{
  "hidden_size": 192,
  "n_experts": 24,
  "init_std_router": 0.0282,
  "num_attention_heads": 3,
  "head_dim": 64,
  "norm_eps": 1e-05,
  "init_std_o": 0.0119,
  "decay_shape": "cos",
  "doc_mask": true,
  "train_tokens": 602900000
}
Below are experts of layer 4 (counted from 0) of a mixture-of-experts language model. Rows are named gate (a neuron's input weights, with its number), up (a neuron's input weights, with its number) and show model dimensions 0-191. Each number is 128 + 32 x the weight over its row's rms, rounded and kept within 0 to 255. Numbers have three digits each.
Before each expert's rows: "gets" lists some tokens that make up at least twice as much of what it gets as of all text. This comes from a sample of Wikipedia text that the model never trained on. Tokens count by the router's weight.

# expert 7
gets: " \"", ":", "'", "–", " his", " ("
gate0:092130031121204160147161135103116153123140177092143103169129186056178139169162095126115103095090128106133139103062130173157210160135102109166113070195094151180112117165122148145117130081168144105054116104115145095184124126125167145135081137130107079116140099113097138137089161131117131118094190151092110123116150100164167173137108139163140137150131117123106138128124179141136129223122133124125087201108186141146104144189113094128125085052145105137090093120079114107138105133172120129107121180136128174105150165146143112124114152134176127099109095163201106164147143142169083114
up0:100077139126178103103096109063089185176131118105117129143076105076135125140101108128162156150116092100104132107029121131059128113148145146096103096123080165087080126121100189107117152114169094084139090062063194133090171083103173139157163167104133084125125109119121175140171143115096105123161143141151165157117090124087130139090154152101149175139136092113129093126136123141116094210142098147124115148112147199143169142146131058143131087142066152080117077062075112100096160160138161169078129150082124125147170130148181113116101126109118129125128123138162167079182140139175086098
gate1:132154150114105134152138151155167105153104086120117116032113140122038095129162066180149146175193109117157102107133103147144096142205094134122168127109129074065120100126145156118058184127104112101136148172148127094076126115136146132164118133194175134105110087136140097115108089144093099099125112067121163145181152116106186150112086134089104122150125101171183124129129089036095136166121160134188137110067124146106079117115151140091083187107104115101134108074197138113139169097100126151123112100124167143095169120134132169111177116110064123159138111164111143134203102116149095122
up1:137146066114167103125111120101044153109172181115132087181090120094162186154118118078149147118109172127132105115052129135074140168147111128145120121166126151183116146203116103129145149094135051105134120110090196120092141110147171102145151127096128122144128165094103138101114158097083146130146112151158161172129094136130189111105168116136125092081081152145201062124120142145079146199095100129141120074185140114063157183135115138185152074088148149119124117118121056083116084173116135178096168126155099098147113129110137114172138126122135101125123112176184150083055161126166127104

# expert 9
gets: " in", " he", " it", "r", "d", "n"
gate0:133190102109100163111160133159139136133075109130124115108093142120146075127149141140147083129126175095119161115145102104149072131130093171151132125097166059094164144152117158130134093093123164125149118209050079145134136204136124155179139155014126093150157153165132131066114147078107092147177079096130148144182138135138168170164139128112099070048135159130152195097130126169189148152114082117153115126106130114165128127147129145113161093151132143127081095147151159140162107122140111123092114151124187152141139080119109178166091070144186109114083179146103082058139136104087145086
up0:124133149132158091095106101088085112058123058148109145175125086129095144131142132061131116146086127118127175092127116155004133132180191083185127165075126122049110121142151162133207170172117063100125129096157110135123110086092130125095199166108122072130089145136113129144149126142126137114193120133105107121104146159157149144122104114115137133132143126106117085129142116047122117153147147099068155119179117149123124155158175172156098072152078132202091129128105164091130153122133151078152169120183119142111139132160165167093116127077113156161092126130152167159125114131086184176
gate1:118158209126121137160160113099139171119090161098097118106118096080135148105107109151112100150129086087147131125120129093168161122082078138096208112130197161137185088091179205098084133145129180146140114148142183089084122155120124110130110113111133113153116071130109117122135080093072118152142105145154140109144141111144095140127145111131134081191123152141137207101130123107065066167167159053169157131186184137181083112156092174162104129082080108126104116111177119144160141099147145125150092152142087107104129186135130100049146188081115107045094141150098142110122142091148122132
up1:093123137101107094119154146121099141156110102103059136141138089087144184087120178161097139143085088145193059145076072128158129126069127101137179131080152178151144120092130127113123159155092166100117113145152173071027055165165102110159061145108059116185073105143139118091103135078135132163189073131145111087182123146097084135140150129125135151138116156105145145117102126089121150118179180119135158098163182082191125159181093136089131105119136107088122125098108201107131126145114122129155100183149137115121115126157117101122200159093111130090098115109130141150132142119186080105

# expert 6
gets: "=", " by", ":", ",", " |", "."
gate0:098114139156147114165116117156144057170118149102119160122110122136103136089024150118083077092125075170192173082086136126085108119141114130148098108164155126066175111155127156086137128110196153175098163074177136123110103080180172123161143097078132125149155100105153155145105074186170153136098156113148155047102169189088125136143149173138103170149074107118113164130126147111065170109159154107176121159111080153109129130107138167105139172119073171212160162131181133113113142131141118137088162081109106103160182119088124088157151137160119127121087158101161126138110125151164118098
up0:185167185106080132130088099129108121235126099117133100145132127139143134122131132082134148122193165135137131103135186143164130095187129130066137124124154177174128124089105030134084141138072082151128141115171135174141118170125119137085167159068119220109160172131129093147172151160097109110134094163126108118139124157095166128122144111135130156126146098121083131206117079168085197094086100090085135160191136123133130170084087140095133164136114077103169111189087154156085144176100117116135144109151135170162149098165068177154120092141098115132127158127133159156139113191144131122
gate1:155177180134086127143134120114092095159120100116087143091137132153165153159102131170142145139134122116076106134143144062134134125139102087150118121069179140125163143104119145098155122150124094113108121234129129107099120174083114146165143147119120142130142178062103095129141118087148096156138163158161161173170139165184083117115120126116109147107128184152133161088113111089176144124099043131156088166116132099187129131143102109117135064203049117142128118094178133157102153141127122159193110178131139147088177111120143117134141089159182121142104178188099086177164075146199184046
up1:145221046112148120148111149102169092136098131103127120148106153115145123158153103117132111106115149113129116151121144138150139149089138125088145124106111105088143157083168129137122138132116100152112136131062134040117103138083141136147064160137112147077144085105113098105183095115079131131129119104129132166205112148148134196147101087123053134100112135176099132157112082185098129080124105125145098144202112073063131111138035125134124086134054110127117094137078106169130142121117174075111101106119061172061155142079168171116146077181136088091123110141145136089162166153182128087

# expert 0
gets: ",", " a", "n", "o", "2", " 4"
gate0:130165120103061105143134125185125075142099166104094246185108115117108139082140096083162058165088126141096133120146151097141151152130140133105143129095133154131122153148138134118155147122103101154112149146096114132161069117131098110103120141138109065186187136125125185195152077110126123131134107108121130121147139114111148106099144159116100098118120194138081142065131130091118153056124125126112153151167074108088103082114109093077071246147128117118136117131153122150151187160122114090191147111121096134156070113124089130169143111160153089208130152171088157133173110158137176070
up0:139097126123159105113114148155088122106146113186159193107118156106141113146118132135137101140180187144131110089172113034148176047076182080139118121184104124114135121096131157123129113170173098155110154102129150104148092095130138115135102165182106129115149207157133123122184057172130146132109210086082146108119134139174092107154183163180147076114125108144106169161143117198072127136084124055160141146173069164070175150125135132155072126162129122127124089172105150103131170157132139152108141102122135175121158202148074123087104144127121109112152130130066112133091129126139156166
gate1:077128037166107129130157112100094165133099077125067163156136125103118099110134148157164114086074144154075104106108177090113128182131101132015157133163111121107140140136111192151148131155139106076111109143095068153204154161117107082140159097126119118088119139125120176103127149045128144155221133090074141123111152117143142134119103125113146165142147161136113143063104028123117108141132117137116101134168167102142110059132153123124078118089118145166099113154111123165135126123116150164138157105167065081121172174170111100161101135093101095133118113121172144096122150155069106068
up1:173145162098062119085189137136118084135107144126087091110135154084140101119117192099114118135175165166147084133131150065144096126126166129188153122128129084095094115106135165122051123118115119168141153107158124150145075114139069090115137064136165108145100111164094127058089091157086087150137096111109097115090098126183134065160131121143103119141119070097164110137149180125125161185143129095175076135093208125125079087122146120141124102133075055127146086104164106059127166109140080103111125192092173091108120118101046146065118162112133124105154121121114113150075141166150149122

# expert 3
gets: "-", " =", "|", ")", " for", " a"
gate0:044189138144189107138119103136137184058072131195129176142164162179153029137085116085133121155097114128159146155151124144157101118170141139144138151114148124117125085151108105175096142143102094147123128136119144126088150103076162098075175117116092120107110116116145082055133146074122139121160114172110151095084118105173124142144138167124128072138090126103148091072101099140143155136162153144164141089120143130075089207160134135161115151179142143132137151164032142131095062148163134125152108164150133164075138124159186143094175140173114134128162068123128121095123133201107150080
up0:131071137160077153153138158143175132154123089098109139136153133090135127169111149144130143172126160121172139095144132142036087109128111114107088112058148111063124135127067106074089152117122140115208136175124151130107068070121107206094195147123128135126110136120119162178119144056142106166144156117162154205101125126172152199089084117122160094110147185124101134158116149063087109052117098146102111119092143144110137073142167158128149093168137086143119130188120144126130133120140151115099042131157132147096122127102123131060106096101121117094125122124148177115102131117058088196
gate1:120123138153146156152132116157071203120128184129126102136124157147103130080167168136181126141127099176039104084101194154151111120164084107143121101225110124197091150122098102130115106142092125156123091132087145148166198122139132136117164056155147154081114071108128096098134135121059111106122183128132092153087118125107127107126101156166165152185073155129068154146099106181147107141061110150089142133149083154122128108089064177163172146155110132167148122125080197131144085146128138139109099124192166152118137138116116104152140150113105088069168128137153117179132117149153104199
up1:103114055103107128147114099165132081059128115147161124109148176137088148082170127100140155116069143106108112156087145144146124114085110073140121089140121141171177130162085113123136071097104246113176133116142103165142154095145136112133142150130126097118129075086118208067111098143115130124093147130066157100106197155106103051152102171102119169146115130171125119111077137146199130145128087170132201109168150103086135113134142114126154140151117132137129129145097171093152141173159049104127063166166170215138137130136175087106120123108137137103112129151135107138080094068117098136

# expert 21
gets: "s", " and", ".", "ti", "\n\n", "in"
gate0:191175187107109134165105101196159144138125168089122198162104159108106096091167097131126134119194124134171127058090149107089086139134109098094095114135144131150129098191139096103120118106200135121158145120134128107070073152107121134159128081060117097154178145087138130140096107131124106132087124181149138144093083107074082051179151171165092073087117126123159093114161164083149141124071163125187055170115145137123167112107129089178140116142157125142139110108166123153112123180107083127139129152131125100126107149136096119130129138124173128124153128136084119114042145155143164024
up0:133149077164115161110126096136118104094132126106177072117184161153172132071145123194172092097076088083106176107143120106200131177155141089163100141172083120114133196078164123163135111203119108185145132100163112115156191083135103098105153111142156164086102083189131116108085141084134141100141116124157165101113128111172128197161124133156204177145142128143104166124136123169088118129149095117123143115113109107098137122074125138157150126112111160091130152122093156132083089137159139117131084082125119163176118132137160136177159144083046097079166135067115185150136174070127075121
gate1:130133097157119168165142095084115198117138123069151184144070152106132116091135145165172135139085092140115180101069148162099096176098104120088168136108088130118077119182198139147092150202191144151136129133167137115087188136126148134143138135166136101145136121121102109085163134121140123156121151090174140182068138119171125084097078063126141180115086118179169091091147172074122092160115135141138133106058133111111113151057100084117119143113158167165127157075124096109138219148125109193129051113095134141135163138138145141145143107168166126164146105088101190106131135121115155092
up1:117153166175200123142177114106090090136132162128101115138131112129112149133151136116117122124171114109088074144117105096153125129139134106162104138129131169156179115185126153174106099103121044143181131150125139099128146158129161084163129088136148151087153132134196158131050143180104131104068075111097138131126110133107129123124130166133122108170101104153150139159045059112108178117068131128106165128194155128152079170176176122118036125115206149155102121105147076095096118155137181065070161185167133112107106138135051101092105155126097180100133125112145099149125096112162098188

# expert 11
gets: ")", "=", "k", "'", "g", " States"
gate0:185170151158118105147126119150131106087138182109149127172141112129083089102115150119181145095083128076075143113140114095162139135121154098140131171125140109108077144102127098133137094108088098207174150161124140134175170126117108156092102111124131134173111156114167041064134135201105129118092162156156155174138136110142112138141141127161107072154149088165100129129146098210110114121024131105120144127141088168189116139135134161156129180117160121060132083104094076066093109106143077039100098118110159115146088136103055080104149177156141117121158141100108097097089121108188146134
up0:105139098112108159096079148077082196121122106142030154109139061115117130121096121164114076145126122088134149153161132107146152129139131091121135084145076124160131156130095144130112127116144147116088162161124113164150157102121135140147170110114150095147142121138096105125071157098186114125107134135104107080149126083178106150189111102094144075096103115151102149143118111122147118116114104097144146133135142159106123100094145133068142150125073109075113140119123090089204137145118122196128102083188117014178113224161102103114071160123162083163152177176077104108089028085118124152
gate1:106207044146110132163087137103100116088143211107074126090177111144125167106113128127150135098166123148067121159136125108142090140099141078174145157130135134079091093119137095112153166158144149076130166147109101089212109165144124145183121120155136130094184086092099078051163080115116155099147126121101106108139111164205103096168154117122124104132113076180165180117126153165149134134098115061150117125127097123140146126124148184126154121152117095166095101119140157129128136081159117110086070107139098163174116130107161138153186189104166091172096188175101086166107090084162133143
up1:093103150133113082145160131115048098061133105077122158064163111175137137101087135137157191165113079135114141156166163152071162126137164123155123130142118109070126121091137150094181154105192141142118159209170084122097115083139146130149140043133102098187133140079143139133090145069140087116144147198106206154112108079163072081094088152120130124116101169117134166109129125159133151037152127101146141115119114133146112198107101115114097120113138130167128100160109163094137124137159128134167095167104157125092207134179137114153094098129139128139178121137111146176172073122069118131

# expert 13
gets: "-", " the", "th", "w", " The", "The"
gate0:139193117189147151133125122090100156126175142126135110112208101165082119150135130147107090137145104128128151120090161134171179198089145190113143113178162108193090088121111167103175137105116144060149072063188147143104184168146148143159156139111107080124121150112137120125050091151136118136208106126129090139020103176162145128123129134150122133143120109076165109103099130119107128116174141146092138102076149144172082097173067150084160092170076126147115076097121130143095107092113089123160143166134123127150142084155147096127096099084153119132141117166069124136090116115135070178
up0:142099098122140156138164060103077152110127139158147098120114175145132154125141102149089068148180130133131132119154122169156099080055109159131182108117095114125098138143056174140102103104117206080136153118099038130107174134161103075137134108123137137094144106117119126135078095107157149112116118148162114177085136128158173197128168128161086156092147132075127112080093085120128147149122163145086142111131091121160075139150192144073191072149146101160154145135125168145111084087206145125193159100103105150086158130129175136098170137154145123182086110145074071140134091065136173103
gate1:130064088159168160071088135127153187102181174103073123116115118135153177116176133087109126162135175110123096116079150159107146189119108093147032088168142117144135110094159124144127164137123090133154139124068137056160061156109065131123146132122115162102061132125155148140076178165139159194128074055094095160149028127118145144139089141166127121154110037120086126111122151167119117109073142102122147142124130145077121128124083141097083153153119136131137113104103142178113070089147141160098135124089126118173137158125074134122147104124104100063116125121162077113159115137117119160
up1:110115166134125129159186134118100021169082065093142124088139083090108089140077092161089150093147096140065133114132105055143119076168109192093178144121125127136125147130081128113075164141204146127032070089099146173140129114124120089108162084155125097139123126161144106162108090083119064093083179137135141067112180153160066127142161118114144108137100147121108154123113139130133090084151144108155152139157050108139164092091152175131102146129093126160119099137135151091135108091105148121173127125106088066155168074061133117093110119112181138116140149165108104128090148123134141119

# expert 8
gets: " |", " was", " is", ",", ";", " were"
gate0:130142153089110142129123171092086129102089134090105162135127163094042126083182106136178173089118163137135110151146141138147077132161138096163092147153164158129113099174127067173073140173108115109076144183122079090176103128101146099075108153170103130167171136125108079132125123106094135042119110122141140068147201123137139104129123102127117076151152123130058084107114124180159109086079127129102178080138138161094110138095133142111097165141119139131139120133123188154119111188148082129129143169145099064149112130078066138176182123146094148078143082114041142170103110122094114064
up0:085122152152172137148120116142172126154142078099133103104135086116187131140034131151056182151138116119108155045149138105126134153116162117114127124164124127169120161123132111100150157085125113135135164121131196130058105126134146166145138145110104071117153124097114184129198084144173138136107124086118186152089104148114141119047141196135177189095093097166135114087158162096125180081083095163211096153089111146107151154098133150149159135150159112145095098115152137177159193148050176132154127137052145154108129143129138162105114093134152165126134090152155200142133150113174145116
gate1:135160120111114198155102112129181147127160053117122087134080150115156127073159124134136137104120071083143145102099209197151157169157123104086151084083152194169071185153092076134125052129080102116131101128104190128138123136091127072118129127219138184121103121121108124209125131076156194113089139135154154104124085142140185143142134152152083110147130138156090083125076080103125155146078090116101107121169162131125113132179128175145156119101107133103104111150135123136190136130087199157096146128136066154126133111145118172119123131114102117167159081140183168133130140114153099133
up1:081128122114143071048114107165226115110158176111116176136121125175158157179077148098068133118103161158137156110160126094089076203102115172125127116182142138103169104114121128106146188113120166121092169089134133148069152089169114128137121188092087107109100111169171158128146100164185151136118094104118101097131081142190162122137135080155145124108119106122158097173149121069122124116157166160172139104116112147109119171112132101089130141139141099106125141058120193141103160162141050113097129158115150192110194152108077125048139122101123167055131137133155142090138117149124133161

# expert 12
gets: " |", ",", " or", "19", " her", "\""
gate0:137112120132124077178060141145098110154107080144193144136106222139088139192162123077098113160188159175159118066185160121123125073124145099113091075162168114146180150116114099117104145103095096160185181111136115069149121147087184156096131192152180165128111136188128178131166119140157081114092142110109127109140099113157114116125122125126142201135118144134134090105119105100154142154149102149125109176105137133104084155152092151139114096128070126148102074130162111187067171146142197081126086140151131118092153102101117091133168089116164119133150115116080157121157074115150147212
up0:118180139150160180051143105141129177118158142139121113096140097143137141063111149166162111102038126033075110167111100120142146136135123136094179159108118124128086123134163127145194083128128183130046079157135122133125180074178097152132131146147101071151124112084089099157085145134115126103179117162104099162166153120169081103130156113112083066173143092104120137129138119139145084155129160138145097095142104197160157102165143118105120188138167175121145153148127172068129102115162047141119097125093133117148132127153143105120152183129094102100093134136173123131080188181085098078
gate1:208124143155092113166091130149137152114085170146136114129123146123067123132122144112109166130129112141116101108153145171129162129133152147146128111162136090146185192172163126120156132123169093158149165155183154090151131116084122091068100154109160129041096059134104171116164182180109134137145131109132210160215137125085131143124149096130107146111122110115197094111065136138163207090103117120189124191114152093151133152144123123189190156087133164099123098124138090120126091157096127195090174161129123115064113107069159189147130150118117120142103150123171140090187113149100159161
up1:149130136089102164153181137123104061121101114184086092073133108085158141065159134129174171128114148075118102149078126077142125127079165108140142122126132135152140099101152138104051094120165156157144099156134145139068097159171112121122107103119111047108146159162122158091098101095105135123112156195107088091069138140133117150118120240095091148158163124169129134171085166162141120096131126121127120079177121093151161120184041128109133085124131151176159133147079112169141103152140095072190156179109131120110147146171110087120127104094143069155177132161119083148110150158107098068

# expert 1
gets: " the", "s", " with", " and", "|", "i"
gate0:139172125107112089108110155164092120131112143113119103146120102118090109160208091135108099117189092136142094123158137131171128112157144137174119150161058178153140150097117099162114109126109081107165084153130170129153139117100152102077121136207135169098129107145119109114152187116099114105091166072114128119157099113059084150125139079104147112059143104128052143140113137139184115103119086073073205151153147141140158131152133064103138147156090150063093137195128109143076056112165168112074096107116176180184119161196091146144143123098140097110118091151097087117155083130126190126
up0:151173076109102113165171112171203148136173133159114136082133125155181173079120227126066077113107116134117141187132163177127125137102146100139167142069052140127160161108101146100061115102162118138111131118077145207187155167172064123131142139128136112098161141168143151156142100126124085137094092095122136132199118129161110147102123145131109181142072123170150155155096122146157168093077116111132104127123126130115144065099118143089113177064104084144074147145130074143185133200126113143155124105125102126124138116142070154174159129137115114209090129118143153120160126124077090123
gate1:079084123137189095134128120182139157114104174117135142166114093099130107110113132077089135158194132157172106149141145111113151155133143166123117128165164149146089123141143142111171125117111174183090052166087114207111183114123203140111112217170129116078144162129134129146088119090131110135089094108115120156084187161191093090090087147080095115133098150165175121132106155146198132222184135081153218104123146146100118158121129087172108136159117134092140109193132142108123161144120181094123105090177139192086123130118103111102111135104113093124168119143167097152138115132111119166
up1:083147169172183175126149086096089141132113167172132135107135149115173086166161146113106156107149125187185111107118120151112121153163135143111146129165165149089108081113094122120128134144149156143138129105140139119132098126063065144116170115141124164073128169178139098118176137139137140100068081114114120137123163112159115187194126143131109162072028142112118110160120121136168153159139113150100119131128156109087101123170105112152164184206137076161119127194162184127124126166087105159097093097110146131129136127163149105113059120096069253112072113082113153099161107075106177144

# expert 18
gets: ".", " |", ")", " not", " —", "re"
gate0:094145165129118122188091091131157073154150106136170160106100176123118077145148134201105107162072123123127074130159072185068114115138129069157120091105129159118108113099169064099150086128102140127165126068127208108119192121151148170129111108121088093099197055089141178200101101108159177093090125118136127120119126105143154050125180153146103140133089079091094155115146155111128105051087150140153155114132110177149155144047131188170147125108172117118081082123120170090098150111106143092137127116143097162162122135144122134109150176137121127141154116117165129129165181100127159126
up0:129119112171148118106109150065052165073098085142139169051153104114072137111123129109161098157070076120064153129121106122086082169114130087088088090097139140116091115127130137116169133119158133113109136188124052100152118075136162201128126083114146078106166155105128143136144149125137158137132081115158152153094191089145158087096097092105137134162137121120149098115163104056180141115176163091105145143135120148096127126058155187140122198173162123136228131109139122132109167103111113128190093136112147135121166129096179125160100091142152135121127083140064161171104102133173136080
gate1:152133083085106124132135150145111158098102097171151122091112139108151212104160137147169096165108167090104139099181138150114067154134176140111077127075118083162163115108157087090130135080158161133128182180094109111135099143149121171172119119147157133162106144100087120137112119149083135088129169089113196181147152145082169108142101156164192197103118092206192106092127138121110081029123123164126098076106126152136130145080086067152098140117152133102110138142155098165184162171144172137116104165105069183110119133152101134180117088107185136153154148116153120106096093098152161106
up1:073142171150141105165166120144126153144103089135156167117100135164128085093162174161084134121171141151139152102153180118116113112181140173125123160173130163109093150079162130132072117172138150179139201136121138176116045127116125096037150187196116185119166078137187109119109144151078162107090111123135136134112144132141111108105109100139129173150107086125090123103108112175111101100078158177107163184150164104153096126112137107141140095126136087100129122103154125140099118149062178123149073108112138077099142140150067145104140182173215161071161113115156081139160111168188144172

# expert 15
gets: " of", " (", "|", " at", "{", "="
gate0:112114125105157075144099145094116176164124151153132087139074108156129113121139163097144168114170120113177112201098181189159139177139096128140071168098128146111084177132119120112113122097145166144149070140128180119183115156142097141083107139140132219106164157134113091151147156167161125155083125169094087127208088085165155129137105130162152117177110080098119161189091094123084104127153131090124206151125111152167087125130026109156075131117077117177071184151133158126159112110159108129133119137112106120129119118154083149138137157088087116088109083116200101121162082143144140077
up0:136135121059138144140157138154186135088108164161168106100144118129092130178030090116113087125210149144142148112141184123135095111103105151144179117145158104109158096180110070162078156092116161157114083098198144146137146123131134118103167079185137118105169146134100124193194068132100130055102178130117147099066135159126134142147172086168148113026117149123137102154099109115131144105156088184130094091111127093123167104101113125119130092138143129135216111164125170109150121177115077127134123153158169168098170121146129112089153112144203107130091140142130178147100135159095115153
gate1:110172151127128121139148162106081111067097108131098158069102164049159139118093140106114100159122159053158077159124091191157139126164117118131155172100200155218095168137136108124191123171159114112122173159076148146116198157099162159112144134098157090135168087127124127157094160148137127141149144083062122114149193171164098110133136107094115106124069209138143084112057143116131126148142084123105133130160204125113157183103150094146173116141152138128174161105126112124118144097167153078116142160113068080102114129137166094154132151041107152131126110156152113144108132176143102132
up1:092140165095112132161080112105167097162161150137144121110161111125107132153123161147068086178083114155131176035113128119180102106128075135056090103087123153101187154106110066108151164165144191129168077151123118111135110103154117112111143088111162126104129060112140102127125149058127131129101132127177114136126106084131139127127136115095122120161166188124156205094118172134129113127147159175145103128126100171119091053110170111085140163035135131180117119177156107191121157093120088073154150110117156141119159130157133135144093114130162148056099129165149133162165177164093215111

# expert 2
gets: "\n", "\n\n", "\"", ")", " two", " other"
gate0:126113125151143119138172142133090221115104113075105182115157086094106199102170165120099111094113138160125147128149093160146129127154178097158152118155161060090129138127157150185144147160090110197125194099145178104148178015132118121138113199156089156130136122081157130135121141147151136118135121084151088082102145158159162105108116147154122114105087177133190092132143105139143149215107136104129119089151107098106149155175065120142209157193125195164130155160079148124134074154139082078139148161120109115131153113177158121141117106145147130116134096125157153124091150138065132097
up0:158131105175085115119126107087130140115131133146159103127135148112134071118107151145196132190162076084102143155155153113138174137066107092112122102089107173134101165087131207090147100102149190128150078170095084084132102226196154133134119082085174100108138147101108113126142115128147116140141193171156132200124104096125112134130131145094124121171173109136098173152112141112098109111123111145100126117132104185172129090130171122125117090168152111082100126082135129129112182132129160180105143021144107141146089109111093099125143139124131149185167170116156014133145140174183107151
gate1:171135139180134085107133157145118138127116156124140163146186094181164175147181143139138064116141122121131150139096159136090181115107122074136058163088107145135136127176159170147124116135097015121171124090109111129107150124119106073133123120085112099145168123084144080111138172118078069165172098140107101126171086148107157087111127062147169205129186127143127141121149133053154142132127107135147188102190213154162128105129133129106120116098151136156103116099094149163091174084125130102086130091147146171112120136172143097109136147161093201104141138131162154069109183097176160076
up1:110163113097120212186102109146143134127123076131141110144072123082057080117098102170145144121130138115122093151160099144139141165155127150136183072179161087109085134034086137095121151108157173151082161145126145120155098149110162167113143137173171103101127102144103108176140096126129101096073145107180160142090159077180107103146133197105107102112100133151110125127165109178122115153093150093084073176094088143137144138102152131166155136113124210118143147125149106130197127202134176173168093139066122106136135147076140118125179135068152064112171105128116095164147066153112112154